{
  "n_layer": 9,
  "d_model": 320,
  "n_experts": 48,
  "experts_per_token": 2,
  "d_expert": 416,
  "d_shared_expert": 0,
  "activation": "relu",
  "moe_layers": [1, 3, 5, 7],
  "router_score": "sigmoid",
  "normalize_top_k": false,
  "routed_scale": 1.41,
  "balance_loss": 0.00019,
  "balance_bias": true,
  "router_logit_norm": 2.0,
  "router_bias": true,
  "n_groups": 4,
  "groups_per_token": 3,
  "init_std_router": 0.0369,
  "lr_router": 0.000566,
  "n_head": 5,
  "n_kv_head": 5,
  "head_dim": 64,
  "vocab_size": 32000,
  "norm": "layernorm",
  "norm_place": "pre",
  "norm_eps": 1e-05,
  "positions": "learned",
  "qk_norm": false,
  "attn_scale": 0.125,
  "tie_embeddings": true,
  "parallel_block": false,
  "init": "normal",
  "init_std_qkv": 0.0186,
  "init_std_o": 0.0186,
  "init_std_up": 0.0186,
  "init_std_down": 0.0,
  "optimizer": "muon_variant",
  "lr": 0.00175,
  "lr_mult_o": 1.5,
  "beta1": 0.95,
  "lr_head": 0.00591,
  "grad_clip": 0.5,
  "warmup_steps": 200,
  "schedule": "wsd",
  "decay_fraction": 0.828,
  "decay_shape": "linear",
  "final_lr_fraction": 0.02,
  "batch_tokens": [65536, 131072, 196608],
  "seq_len": 256,
  "doc_mask": true,
  "train_tokens": 849600000,
  "steps": 6682,
  "dataset": "wikipedia_en"
}
Below are experts of layer 5 (counted from 0) of a mixture-of-experts language model. Rows are named router (the router's row for the expert), down (a neuron's output weights, with its number) and show model dimensions 160-319. Each number is 128 + 24 x the weight over its row's rms, rounded and kept within 0 to 255.
After each expert's rows: a language model's description of what the expert responds to; "raises" lists some tokens whose logits its average output raises strongly, later layers aside. This comes from a sample of Wikipedia text that the model never trained on.

# expert 11
router [ 89 118  90 158  81 108 144 134 142 136 123 124 132 138 131 118 127 119 163 131  99 121 126 143 129 159 167 120  75 129 106 110 135 150 120 166 158 127 145 146 134 142 126 119 117 149  77 134 125 118 151  96 154 147  40 151 147 148 102 127 127  81  98  91 141 118 107  85 141 132 122 181 121 104 149 110 164  81 125 103 108 150 108 139 124 120 119 124 139 119 118 124  97 121 137 154 120  91 128 114 143  89 111 123 182 145 130 157 118  85 139 138 145 105 111 113 141  92 129 161 110 146 146 160 107 127 118  97  96 140  76 135 168 125 142  99  92 131 130 127  92 147 176 139  93 142 167 168 116 115 115 138 159 157 147 130 128  99 122 114]
down0 [132 101 130  88 102 174 150 147 127 155  85 136 159 114 114 141 130 111 130  75 107  95 109  96 165 105 134 162 149 117 162 123 110  99 108 159 125 126 115 144 145 124 139 151 105  95 121 146 126 180 140 121 114 190 150 141 107 140 118 129 183 116 137 137 123 132 103 131 139 101 152 139 188 137 163 127 142 121 143 103 138  99 132 140 106  81  89 122 116 129 156 141 139 115 148 119 153 141  85 133 141 135 162 105 155 136 152 126 121 148 129  95 152 128 137 152 149 134 101 120 137 171 103  96 142 134 105 127 120 118  96 174 117 141 101 172  84 101 133 105 152 105 122 132 143 159 103 173 137 105 101 147 139 193 118 150 113 107 149 138]
It responds to: Small numbers, especially 0, in sports standings and statistics table cells, plus signed goal differences like +1, −3.
raises: " |", " synonym", " Binomi"

# expert 23
router [148 130 131 118 129 116 151 145 146 141 114  76 128 129 192  59  76 131 134 103 102 148 146 122 116 139 137 162 157 109 162 132 108  95 108 150 100 121 110 155 109 146 121 123 133 144 170 117 109 104 132  81 145 110 178 146 156 109 130  84  77 101 100 116 106 160 143 116 111 107 143 120 165  95 195 110 175 124 141 124 161 111 119 133 112 130  83 109 122 146 127 120 130 115 113 185 159 123  90 155 108 134 165 140 126 111 111 146 166 100 104 164 151 116 101 109 116 146 118  83 125  72 134  99 164 120  87 112 121 147 136  91 134  69 137 143 128 153 129 151 140 130 138 134 134 139 101 164 135  96 114 128 128 152  90 129 167 115 108 140]
down0 [106 161 126 171 136 137 160  94 113 102  95 110 105 127 145 106 135  94 144 135 150 117 136 169 136 112 125 126 122 175 154 106 106 112 115 168  92  94 106 118 111 118 126  92 145 117 139 122 111  64 140 135 128 134 101 129 141  93 114 157 132 141 127 119 149  71 132 131 143 124 114 137 118 113 105 152 135 140 123 155 138 133 119 124 150 132 139  89 121 171 148 163 128 136 153  96 114 127 109 166 113 104 115 143 133 124 108 132 161 146 131 154 160 109  81 115 103 117 134  88 110 176 125 142  96 129 172 107 121  98 112 131  99 135 179  98 146  96 129 138 161 127 134 132 158 136 124 155 146  88 128 147 121 149 119 124  88  65 131 131]
It responds to: Periods closing sentences, including ")." and quote-period combinations, and abbreviation dots as in U.S. or Dr.
raises: "\n", " In", " The", " By", " During", " On"

# expert 29
router [141 108 125  83 132 113 100 130 172 133 124 119 108 217 134 109 107 152 154 125 125 124 100 135 122 129 116 149 120 103  98 126 123 121 141 161 122 144 142 117 106 163 131 150 115 136 142 106 136 127 130 121  96  86 106 164 106 122 137 143 144 176 195 131 184 116  92  71 136  83 167 121 110 131 127  73 155 139 160 130 153 112 102 125 141 136 151 115 115 121 168 185  91 145 135  86 101 184 112 164 183  94 142 145  99  82 141  98 127 108  73 123 125 148 141 103 112 149 103  64 120 128 124 146 118 117 113 137 136 121 155 146 166 119 125 112 131 113 126 105 130  78 127 149 114 131  67 166 130 151 111 133 144 117 113 164 118 121 120 138]
down0 [130 140 169 118 109  88 138 155 137 165 151  89 142 136 148 153 144 141  83 164 131 128 115 147 181  84 132 126 149 139 133 101 135 182 125  98 139 131  90  97 117 111 156 153 113 200  97 147 110 122 101 149 145 133 115 105 153 127 120  85 150 142 139 108 139  79 149 134  95 158 124 143 163 111 135 140 130  60 122 142 194 133 117  92 145 110 124 102 139 100 162  96  94 124 117 144  98 130  85 142 129 129 138 112 129 151 122  98 143 120 164  77  84 124 134 159 169 149 114 107 160 145 104  99 134  97 136 121 136 105 150 166 124 145  98 124  94 103 137 108 140 126 161 124 141  79 126 148 102 149  93 121 140 142 105 107 131 115 112 120]
It responds to: Letters and fragments inside words, often just after a prefix, such as the s in Dissent or resynchronization, the t in separatism, and apostrophes.
raises: "s", " ", " 3", "he", "a", " T"

# expert 22
router [107  94 124 161 125 108 128 126 168 135 145 167 121 124 138  91 148 125  97  92 159 141 103 118 159  95 126 141 154 131 146 118 105 126 170 125 111 159 123 105 138 144 165 141 158 130 137 164 142 109 145 136 143 174 112 141  99 145 149 131 115 137 157 107 161 165  62 175 110 117 127 168 135 109 104 139 112 128 147 132 172 125 164 137 153 113 130 183 127 115 142 163 130 132 143 137 164 121 120 108 128 140 122 135 149 153 116 140 108  86 132 140 118 127  84 133  93 152 145  79 122 138  81 153  88  98 168 203 112 149 112 103 159 123 150 105 131 143 128 131 117 141 165 143 158 137  94 109 101 119 164 104 118 139 155 145 122 159 167 133]
down0 [125 109 144 146 164 147 126 172 154 136 100 116 153 180 138 153 100 176 151  84 143 139 146 131 136 114  89 102 154 144 109  87 142 138 107 184 161 103  91  90  73 121 113 105 143  99 160 182 112 136 138 184 137 126 129 109 120 149 140 111 112 112 108 118 159 141 111 123 101 113 119 135 121 147 188 153 168 153 143 112 150 135  83  89 160 108 133  94 105 137 170  99 132 145 152 118 128 131 127 164  96  94 120 134 159 116 151 122 163  91 125 128 108  93 106 129 142 135 122 117 145 144  89 149 100 154 124  97 120 130 156 130 137 145 117 119 128 156 117 126 147  89 112 133 105 143 132 161 153 133 151  94 128 119 136 158 148 125 137 130]
It responds to: Line breaks and column-header words in wiki tables, such as Votes, %, Candidate, Player, Season, Pld, MF, FW, GK.
raises: ",", " ", " in", " and", " |", " as"

# expert 16
router [158 156 126 129 149 105  70 103 179 123 118 153 150 134 149 120 125  97  68  96  88 147 124 113 167 102 145 156 113 125 128 115 137 115 162 136 115  91 112 129 137  99 131 142 103 166  98 110 124  81 124 166 133  89 119 130 149  56 188  57 139 128 150 176 160 151 135 167 116 128 121 124 134 114 119 161 115 154 159 105 112 108 138 131 138 140 129 105 119 121  99 170 101 120 139 105 127 148 128 106 123 204 149 125  96 120 140 151 156 147 141 107 142 122 131 134 142 199 148 118 126 119 121 135 103 139  94 138 101 145 136 153 149 165 134 126 114 130 146 134 115 109  95 105 142 149  88 103 114 158 131 129  88 142 146 126 120 129 162 130]
down0 [ 93 114 165 136 104 109 145 109 156 166 141 157 154 107 134  71 158 169 146 160 191 114 133 140 131  88 180 145 122 139 139  95 103 112 123 130 132 145 152 128 130 168  99 154 151 138  95 114 101 109 121 111 112 140 113 101 103 147 125  67 144 119 115 123 143  95 141 129  84  98 142 133 141  78 145 164 152 117 141 117  68 141 101 124 140  97 130  83 158 102 135 150 147 121 136 119 132 138  94 151 152 132 119 151 140 125 178  92 115 105 125 184 155 149 139  79 143 108 127  91 128 110 124 117 119 115 105 116 100 125 114 135 143 103 130  84 116 139 136 132 149 127 142 125 102 168 105 146 108 108 138 150 127 121 119 136 127 118 138 124]
It responds to: Tokens in biological taxonomy articles: Genus, Species, Family, -idae and -ensis endings, species-name pieces, and described in moth or snail entries.
raises: " ", "-", " family", " it", " (", " that"

# expert 1
router [136 166 136 119  69  95 129 113 163 146 147 130 121 136 109 133 153 162  97 112 136 171 157 137 141  96 127 152 194 138 152 152 153  97 142 151  87 138 109 129 127 164 139 148 143  84 137 146 151 166 151 137 170 136 125 141 101 118 150 139 106 138 127 126 126 120 157 159  98  60 106 111 112 133  95 108 120 132  83 165  83 140 150 133 126 157 144  94  76 115 123 137 109 124 160  89 114 142 130 116 140 189 127 126 119 145 112 132 129 127 131 145 115 134 162 125 111 118 109 133 143  88 153 126 143 145 182 139 105 119 126 138  92  95 119 112 177 101 153 130 142  91 175 132 123 129 115 145 139 155 115 124 137 119 154 172 158 128 154 140]
down0 [116  99 117 144 107 128 123 184 139 152 105  95 120 162 179 144 146  93  77 162 100 123 133 124 101 124 164 134 154 107 164 105 115 123 112 133 106  84 152 147 155  85 128 137 127 189 140 103 149 140 101 113 129 131 134 130 125 105 122  78 159 131 110 121 105 154 104 138 138 119 131 127 142 151 114 153 162 116 177 112 128 155 130 102 121 122 124 140 143 157 129 130 146 129 157 142 180  97 117 139  71 144  80 133 124 106 116  84 112 167  94  69  80 130 133 136  98 112 146 149 108 105 172 180 131 116 129 101 137 145 128 113 172 142 125 155  84 136 154 140 165 142 143 113 133 112 143 111 120 121 155 117 140 110 126 103 131 126 116 114]
It responds to: Ordinal suffixes and number words in dates, ranks and counts, such as 70th, second, third, million, and digits after numbers.
raises: " ", " in", " or", " and", " (", " /"

# expert 27
router [134 151 122 107 114 135 152 116  59 107 129 143 125 116 128 137 127  97 129 121 156  91 122 132  29 144 141 136 117  95 126 130 147 125  92 140 120  86 124 133 119 122 134 117 129 136 128 151 111 132 108 129 112 111 117 145 173 127 118 156 115 130  89 126 113  92 140 109 159 169 109 164 110 119  58 123 122 111 104 119 103 106 113 104  97 122  58 174 146 108 112 136 126 128 139 124  83 142 169  75 146  78 151 117 131  96 127 157 103 120 170 138 113 162 139 139 145 128 117 126 138 138 150 135 134  66 117 143 123  91 120 139 130 141 117 103 125 122 126 120 146 117 140 142  93 122 179 102 151 124 139 162 124 131 129 109 126 141 139 167]
down0 [161 142 119  95 111 135 137 136 109 143 103 145 123 126  95 117 135 156 182 133 157 153 142 141 187 106 145 155 172 135 107 153 126  96 127 179 111 123 114 134 166 120 109 131 117 113  75 104 135  97 107 132 139 139 142 148  91  92 126 119  95 148 113  82 147  94 124 123 150  87 125 100 140 148  97 107 168 158 130 108 109 121 121  93 151 134 130 129 149 105 153 135 151 167 114  84 147 129 149 108 153 106 143 111 135 108 128  87 132 141 142 133 141 104 160 128 109 137 159 138 111  84 133 157 122 133 119 142 111 121 158 128 110 141  86  89 138 142 106 154 151 162 124 158 149 149  96 146 118 134 145 151 154  62 142 132 103  92 115 107]
It responds to: The words of and to inside institution names and verb phrases, e.g. Hall of Fame, Court of Appeals, attempt to halt.
raises: " ", " the", " a", " in", " local", " re"

# expert 24
router [152 112 135 112 127 178 124 161 130 156 142 154 162 160 114 157 135 140 187 149  76 135 153 122 154 105 149 132 112 132 149 147 130 157 142  82 123 153 117 162 120 138 116 126 110 136 129 116 151 153 140 128 137 146 160 135 134 103 122 136 132 123 103 107  94 152  96  96 135 101 134 109 151 125 139 124 129 132 120 114 145 109 144 164 140 146 109  90 147 107  94 145 111 181 115 125 147  87 135 142 171 123 140  98 154 182 127 102 138 115 139 177 108  95 105 129 134 136  99 124 101  80 127 122 115 180  98 107 144 121 109  85 126 129 143 144 104 121 130 136 129 123 135  92  71 128 167  97 125 134 144  84 141 143  89 163 123 140 105 116]
down0 [151 113 137 147 133 117 138 153 151 152 109 118 145  98 138 167 131  96 110 112  92  89 146 136 125 130 121 120 171 119 119 149 146 125 178 156 128  65 170 139 123 133 134 132 137 128 140 123 145 140 112 153 140 156 135  90 144 105 157 136  85 131  97  85 132 141 157 104 101 165 180 164 138 114 129 151 148 112 119 126 117 152 152  86 127 150 100 125 171 170 101 109 106 156 113 163  96  91 134 114 159 154 198 141 101 125 146 157 143 124  81 108 144  94 131  98 121 146 110 157 114 134  92  84 114 133 167 123 135 116 100 138 149  86 135 147 128 104 123 108  90 143  86 113 126 130  94 112 131 141 140 126 155  90 133 157 143 148 165 135]
It responds to: Romance-language name beginnings like Los, del, San, La, Val, Mont in places and football clubs, plus pipes in sports league tables.
raises: "ender", "ic", "in", "tic", "t", " Branch"

# expert 8
router [110 131  89 104  87 171 148 136  68 106 126 128  97 100 104 160 152 124 154 115 165  93 133 127  62 134 106 103 114 124 150 147 143  90 132 128 142 119 135 141 137 107 148  99 156 118  81 146 126 144 118 116 134 120 126 124 160 125 128 152 120  86 113 128 113  93 173 101 173 150 101 183 118 139 133 155 140 123  88 115 102 101 121 132 101 119  65 141 133 116 140  92 114 139 141 141  92 125 160 100 101 100 142 136 125  98 125 149 101 103 158 137  90 126 149 120 164 143 116 136 118 142 148 126 130 112 174 154  82 122  87 107 154 113  91 146 127 104 118 123 155 138 130 161 106 142 155 162 142 120 132 169 126  85 151 111 116 112 124 127]
down0 [137 117  93  84 142 118 141 111 104 128 113 130  87 147 135 107 130 122 104 162 111 122  73 148 139 132  73 153 120 133 151 126 117 135 120 147 133 139  72 138 163 124 139 125 130 146 125 124 105 133 141 125 157 154 171 135 132 179 105  87 115 130 102 115 161 147 123 117 137 161 122 131  98  94 149 172 111 154 112 158 144 146 108 123 163 116 150 143 129 170 119  86 153 119 124 153 130 106 170 158 138 102 149 112 134 118 141 136 122 129 144 126 115 101 118 116 106 127 156 194 112 169  61 132 132 115 159 143 108  87 133  70 113 125 132 123  97 126 138  90  87 139 126 147 140 118 112 159 160  98 127 129 132 135 117 104 115 146 113  89]
It responds to: Commas and function words in narrative prose, nouns like people, violence, word, verbs like feel, learn, and mid-word pieces of rare words.
raises: "-", "she", ".", ","

# expert 43
router [115 135 130 135 137 130 124 144 140 123 149 119 119 121 129 136 127 127 144 121 175 127 143 141 148 117  98 141  96  84 115 101 116 108 122 107 113 156 135 126 109 126 124 109 162 132 134 139 107 126 117 124 116 111 128 115  91  71 128 164  67 109 132  95 158 155 131 103 120 135 143  80 150 136 144  96 136 155 140 147 133 147 122 100 126 159 127  99 167 135 156 127 116 146 118  88 148 142  90 110 165 113 138 152  98 143 130  90 142 130  91 138 108 122 133 126 140 118 108 109 103 166 164 164 147  93 127 138 162  54 159 123 118 112  72 142 163 152 121 101 122  69 114 151 166  98 103 105 139 120 129 144 110 120 153 164 145 120 172 106]
down0 [166 116 113 123 121 141 152 187 121 133 109 104 120  98 114 122 113 152 116 129  76 114 138 146 113 114 132 112 119 103 156 141 129 120 160 131 111  85 165 109 136  89 143 156 141 151 130  96  91 130 133 125 137  90 148 112 129 123 154 135 173 116 110  78 144 105 122 162  84 148 196 120 138 116 126 118 118 127 177 140 102 122  96 163 102 140  83 154 138 141 139 151 120 102 130  82 122  83 126 102 131 142 186 146 149  94 116 139 116 110 130 121 128 155 138 162 142 123 131 136  77  89 140 101 127 125 163 155  93 150 123 171 130  87  99 130 127 111 132 100 164 138 152 134 119 145 157 108  98  93 117 119 142 142 165 134 141 108 108 135]
It responds to: Cardinal numbers, digits and number words like one, three, several, often in dates, table cells, and building descriptions (two-storey, three-bay).
raises: "-", " and", " (", ".", " ", " or"

# expert 4
router [120  92 140 139 131 139 152 141 131 121  98 140 125 107 128 136 150 185 112 146 107 130 155 108 107 127 181 143 102 125 154 145 107 112 118 114 144 155 123 133 113 145 158 137 159 154 108 158 121 127 119 102 147 148 134 147 163 152 150 113 130 156  64 128 156 131 153 125 168 139 112 159 115  88 160  95 118 107 135 130 107 103 113 127 127 125 121 123 174 119 141 106 131 154 130 180 171  73 152 119 122 100 116 174 153 153  91 130  95 124 123 116  94 109 148 122 154 109  96 194 142 162 108 117 176 110 153 158 111 137  94  93 100 103  86 120 116 121 118 108 131 150 161 156 119 156 130 172 164 127 121 148 179 109  90 107 143 162 136  96]
down0 [103 184 115 133 145 135 153 118  80 128 126 108 121 113 128 119 109 159 138 125 135 117 150 139 135 176 103 111 123 101 111 117 111 110 118 113 149  84 176  96 121 130  96 117 111 122  91  92 135 141 117 121 141 106 114 108 129 153 131 166 138 126 151 147  97 158 135 124 150 156 109  91 111 148 108 119 131 132 119 114 147 129 163 123 142 123 150 102 126 112 107 140 134 131 150 118 117 130 153  83  80 134 138 159 107 102 122 157 142 155 147 146 144  95 167 150 120 163 120 127 131 158 137  92 182 119 111 138 146 155  92 118 144 108 133 143 135 134  82 182 122  95 134 133 133  91 120 119 117 147 122 105  97 134 136 157 141 121 135 111]
It responds to: Sentence-ending periods, especially after years like 2006., plus prepositions and articles starting clauses, and mid-word pieces of foreign names like Las-z-lo.
raises: ".", "-", " ", ",", "man", " and"

# expert 3
router [156 109 128 124 133 165 119  96 161 139 132 135 108 177 138 133 153 126 127 171  85 122 127 123 154 156 105 131 161 112 120 103 154 133 152 181 101 153 177 107 137 101 133 140 144 125 142 128  64 131 158 131 185 120 136 104 150 132  65 113 200 169 123 142 149 138 115 181 148 159 170  82 128 111 112  57 166 113 153 153  99 163 121 126 164  94  96  99 124 137 151  78 122 129 115 157 150 126 130 160 113 129 176 112 115 130 119 172  92 151 118 146 124 129 124 123 127 113 144 117 121 152 127 171  97 138 141  66 115 117 114 142 127 109 121 124 120 143 163 150 139 132 116 168 130 137 122 165 114 132 103 141 128 167 102 173 106 122 147 107]
down0 [107 200  92 145  99 110 111 147 148  91 164 159 108 154 106 120 108 171 129 132 132 163 125 105 130 150 131 161  87 126 163 175 134 177 104 120  87 117 101 148 152 132 165 122 144  98 126 136  76 139 128 140  92 130 108  96 113 180 118  80 104  95 120 103 112 108 124 101 150 143 120 131 133 115 107 143 155 150 115 113 131 101 136 160 114  71 114 120 125 100 118 141 146 137 110 174 142 116 140  99  92 143 112 125 130 109 127 187 104 123 136  91 121 137 157 122 140 141 102 108 167 137 128  90 102 113 137 111 108 117 154 162 101 106 109 152 122 121 139 131 104 128 171 145  72 183 151  83 152 103 110 151 124 124 142 155 116 123 115 119]
It responds to: Line breaks and leading dashes starting infobox or taxobox fields like Born, Country, Class, plus coordinate symbols such as ′.
raises: "-", "/", " ", " =", " (", "\""

# expert 9
router [167 170 187 145 141 116 154 136 170 134 150 144 110 167 144 142  94  66 115 136  78 143 120 136 101 151  89 131 157 100 152 116 117 113 122 155 110 150 141 142 141 143 150 100 126 105 127 131 117 105 127  91 113 166 138 103 129 181 158 152 103  85 110 125 142 150 105  73 171 148 124 128 153  94 125 102 129 123 113 176 118 115 144 150 109 141 144 130 113 112 169 175 109 115 160 130 131 133 100 106 140 129 114 122 126 145 168 167 127 145 128 151 154 160 141 133 102 133 127 150 171 128 147 147 178 127 109 119 151 123  93 141  84 109 130 109 125 148 102 123 111 150 128 153 145 116 140 236 112 123  91 149 159 134 121 154 113 129 104 110]
down0 [118 154 132 147 142 164  92 132 135 104 110 163 119 115 101 136 119 126 115  76 121  80 136 146 163 135 104 143 153 146 109 141 177 116 126 132 114 155  95  97 146 155 132 124 161 176 119 143 133  81 115 119 156 103 115  46 103 172 153 152 139 125 127 124  82 138 129  76 147  94 133 128 132 124 145 132 162 124 114  75 139 164 115 134 123 109 131 117 142 111 111 127 127 116 145 152  63 147 146 131 103 130 120 137 161 117  96 174 117 110 119 114  98 136 132 134 146 138 126 120 125 126 111 107 109 148 120  93 179 101 102 132 172 109 127 115  93 130 157 147 139  76 136 148 133 161  86 136  94 138 110  90 117 139 177 136 146  93 102 133]
It responds to: The word "the" (also its, entire, whole) after prepositions like of, in, to, at, as in "of the United Kingdom".
raises: " ", " next", " first", " latter", " same", " following"

# expert 10
router [112 140 112 120 183 148  97 119 158 202 151  54 131 162 133 115 112 178 115 104 141 131 147 145 135 137 131 131 120 155 118 115 128 108 113 138 179 158 149 196  84 116 130 138 110 114 163 148  89 109 156 142 118 142 125 137 112  95 131 163 142 146 166 105 139 121 137 138 128 144 107 147 137 160 140 158 165 112 146 125 129 147 127 140 112 128 126 151 162 132 128 106 157  94  98 160 115 150 117 122  95 112 127 111 189  94 125 169 136 125 124 149 127 115 186 132 139 158 156 131  96 127 137 102  68 114 103 152 180  83  93 138 167  99 164 156 137 148 121 117 124 139 164 137 144 145 114 160 108 120 136 169 119 122 135 129 122 115 127 124]
down0 [147 157 154 112 126 103 140 156 138 163 142 108  77 174 177 106  95 108 107 123 107 128 140 155 111 140 130 111 126 135 152 121 123 163 133 125 104 116 146 154 103 106 142 155 108  99 152 142 129  98 125  72 148 139 104 115 133 124 107  78 100 110  98 157  82  82 125 142 106 143 109 135 127 113 162 123 146 112 153 137 124 146  92 123  97 138 136  64 158 162 108 142 120 139 118 110 104 128 133 143 120 109 128 153 118 139 125 118 156 143 125 156  88 127  73 119 108 170 144 160 141 140 127 113  81  89 149 170 136 148 133 134 164  98 138 111 119 128  93 131 153  94 107 139 131  91 115 162 135  85 135 143 124 137 139 125 138 140 163 146]
It responds to: Tokens just inside parentheses: birth years like (18, IPA language codes (/de/), unit conversions (ft, in), time zones, died.
raises: " ", "-", " play", ",", "/", "."

# expert 37
router [121 110  97 139 140 114 107 156  83 127 111 124 120 107 114 116 138 124 105 101  95 123 147 128  98 137 110 121 149  96 126 181  93 159 128  96 112  93 129 137 111  95 129 148 120 126 144 109  86 147 116 123 101 144 107 102 120 110 159 127 107 143 119  67 134 154  92 136 124 140  99  85 118 128 118 177 121 120 122 127  99 135 161 108 148 135 155 140 163  95 135 147 128 102 135 132 121 112 159 123 119 126  67 161 109 141 142 103 165 144 156 107 153 144 147 129 154 136 128 100 162  90 141 128 166 121 103 144 133 178 164 104 157 136 116 146  98  91 130 140  65 141 136 113 151 101 141 107  99 153 113  73 192 120 108 127 138 121 157 109]
down0 [138 134 103 118 119 149 132  93  96 127  79 111 148 133 121 106 131 171 117 158 135 126 103 143 141 132 105 112  88 172  86 104 152 146 125 145 144 173 103 113 135 167  97 164 116 114 136 131 138 131 154 121  88 127 126 164 118 180 142 192 122 154 160 113 113 119 164 120 114 170 136 106 104 121 137 156  91  84 150 117  98  79 127 155 122 125 162 142 139 124 104 108  92 121 138 109 119 123 163 128 119 154 108 121  84  95 175 138  99 144 134 149 143 121 101 109 152 152  98  84 117 105 121 176 174 154 131  99 141 162 106 112 172 124 120 158 109 119  87 119 119 113 134 142 118 140 118 154 133 100  63 103 170 126 109 108 157 153 148 114]
It responds to: Pipes and hyphens opening table rows or list items, and football position codes DF, MF, GK in squad tables.
raises: " ", " 4", " 6", " 7", " c", " 3"

# expert 30
router [138 105 157 121  92 157 111 148 123 126  95  99 149 104 131 113 103  97 116 116 148 115 140 123 127 152 105 155  93 131 123 137 143 116 123 148 115  87 143 132 139 110 127  90  95 134 135 118 123 134 136 149 131 111 140 142 153 139 129 156 115  94 131 112 159  90 119 124 136 120 106 141 151 138  93 125 139 154 115 134 141 123 117 121 110 104 146 121 140  94 141 128 120  76 149 116 169 162 135 109 183 101 123  90 175 113 150 148 157 110 141 118 156 152 121 144 154 127 130 127 125 125 136 118 116 126 111 119 135 180 147 127 137 133 135 109 139 116 121 107  63 128  90  76  87 111 157 111 176 145 119 120 138 187  82 164  83 151 101  89]
down0 [111 136 122 123 135  69 116 113 139 146 125 139  95  90 127 127 122 164 112 126  87 150 143  85 159 128 137 146 127 121 100 185 138 109 116 154 132 151 118  93 114 136 123  99 134 110 119 129 131  81 141 119 152  75 127 146 136 120  93 115 129 122 136 152 143 151 169 127 166 140 153 165 105  98 141 171 115 146 122 104 110 137 136  81 129 162 155  93 140 157 134 172 115 156 113  94 131  83 136  94 125 133 123 115 138  85 159 152 151 155 148 110 140 112 132 143 144 104 152 136  93 143 167  97 124 112 167  93 143 116 118 139 126 130 127 178 139 194  94 149 117 120 138 118 134 125 127 172 137  73  82 119  86 130 129  85 118 106 156 135]
It responds to: Surnames and their pieces after a first name, such as Smith, Jones, Brown, Mc, McK, Rod-dick, often in racing or sports tables.
raises: " ", "-", " (", ",", ".", "t"

# expert 0
router [110 144  88 122 106 148 156 108  80  89 106 102 117  90 126 174 133 118 114 138 152  95 111 144  64 110 139 137 114 133 135 119 147 109 144 104 146 101 112 169 137  90 114 138 129 138 101 129 154 135 124 144 106 115 153 147 179 140  98 148 140 131  95 118  99  81 152 104 188 141 120 183 137 113 111 146 128 118 101 134  98  84 111 120 123 125  76 154 124 106  99  81 138 134 121 119  96 112 140 110  93  67 137 143 127  94 118 109 119 132 187 129 106 151 127 128 147 101 119 135 152 160 138 142 155 108 170 140 130  96 117 137 143 128 138 113 171  97 132 131 129 147 136 170 106 107 165 107 160 141 131 137 128  92 149 107 128 112 121 140]
down0 [215 148 133 128 129 128 131  96 150  92 134 120 113 156  89 103  98 109  95 100 138 122 145 134 141 133 143 133 148 104 113 119 150 103 126  88 133 102 131  97 124 144 114 139 170  80 108 118 101 104 147 146 104 157 121 154  98 110 146 137 133 158 153 126  73 141 137 119  79 135 172 138 163 127 156 117 125 109 141 147 141 121  95 148 158 168 132 102 159 131 120 132 112 163 136 105 102 135 138 103 120 151 133 161 100  99 147 131 124 130 140 141 143  77  97 105  94 154 144 139 182  72 106 132 110 167 150 125 168 123 122 106  54 127 105 129 104 128  80 154 148 140 117 144 153 125 151 139 131  91  89 156 118 170 118 161 121 165 126 116]
It responds to: Verbs of providing, allowing and wanting, plus conjunctions and quantifiers like and, or, some, many, such as provide, ensure, enough.
raises: " ", " a", " the", " more", " it"

# expert 34
router [109 121 162 153  94 152 146  96 152 154 129  90 126 159 119 104 131 102 142 120 112  98 128 146 157 150 155 134 101 131 121 129 157  79 144 140  85  82 119 147 184 116 137 162 134 154 128 138 129  82 116 119 117 126 167  56 158 122 155 140 110 119 182  91  96 149 143 111 113 131 127 117 135 127  89 102 148 138 114 153 143 158 114 131 117 171 150 144 126 161 124  86 118 168  89  94 128 105 155 117 140 175 146 117 151 130 135 124 128 157 123 118 142 125 139 125 138 118 105 115 133  75 159 129  90  81 161  94 128 129 118 111 102 156  98 125 118 164 123 117 129 126 115 127 162 136 155 170 132 142 133  83 110 141 153 128 129 103 136 104]
down0 [103 144 147 145  95  83 149 143  94 100 128 154 103 151 129 101 109 120 175 164 106 166  90 152  93 167 111 139 154 144 165 114 139 111 146 158 142 148 126 128 141 136 137 130 162 160 100  91  90 106 115  76  88 126 128 151  97 116 149 110 148 125 149 128 123 128 124 154 105 186 150 164 118 125 121 120 117  89  92 155 103  95 145 141 102 120 151 128 103 152 110 170 127 161  97 133 103 127 128  74 114 144 138  99 164 170 126 119 104  98 123 134 165 115 152 147 149 158 109 122 138 155 147 177 145 117 167 194 102 109 150 150 137 122 116  94 152  85 148 106 138  75 145 123 110 110 126 169 137  81 109  82 153 113 123 109 139 141  94 126]
It responds to: Field names in infobox and key–value lists before a colon, such as Coordinates, Species, Genus, Order, Website, Length, Genre.
raises: " ", " and", " a", " the", " in", " from"

# expert 35
router [137 163 100 145 116 115 138 117 169 160 123 106 172 122 134 123 125 133  95 147  93 123  95 122 108 137 105 127 119  55 150 127 112 151 118 106 117 129 161 132 116 144 116 147 128 129 188 160 136 117 181 123 158 116 139 113 109  85 102 123 138 126 144 145 110 117 169 153 162 141 108 149 137  91 141 172 140 104 129 128 146 115 123 138 112 122 154 128 107 131 142 149 142 123 173 214 171 105 185 142 111 129 162 154 143 108 133 112  94 112 101 175 119 130 162 152 102 138 126 142 126 133 178 112 131 130 177 122 119 167  72 122 130 167  98 160 137 156 152 110  94  99 151 119 170 113 110 126 152 107 145 124 128  97 120 106 112 122 122 137]
down0 [134 135 173 118 105 129 113 147 132 146  94 115 121 112  92 133 123 126 132 115 133 144 131 108 129 113 139 147 158 123 130 133 118  94 128 142 174  98 128 188 127 175 140 118 179 159 119 159 124 111 147  91 103 156 141  97 132 100 152  85 152 112 121 169 160 127 141  87  99 146 170 139 127 161 119 148 154 116 147 128 131 158 103 126 117 132 147 109 135 157 134 130 109 134 122 164 119 141 118 109 142 125 141 101 158 134 142  87 127 143 108  92  86 148 137 111 117 132  98 125 152  98 130 116 119 102 164 100 138 159 118  93 131 151 141 100 115 108  98 103 145 149 102 102 110  99 137 121 165 160  75 129 143 113 114 132 149  96  92 131]
It responds to: Hyphens joining compound words or names, as in Ant-Man or highest-ranking, and the words as, such, under, well, all.
raises: " part", " a", "in", " ", " the", "he"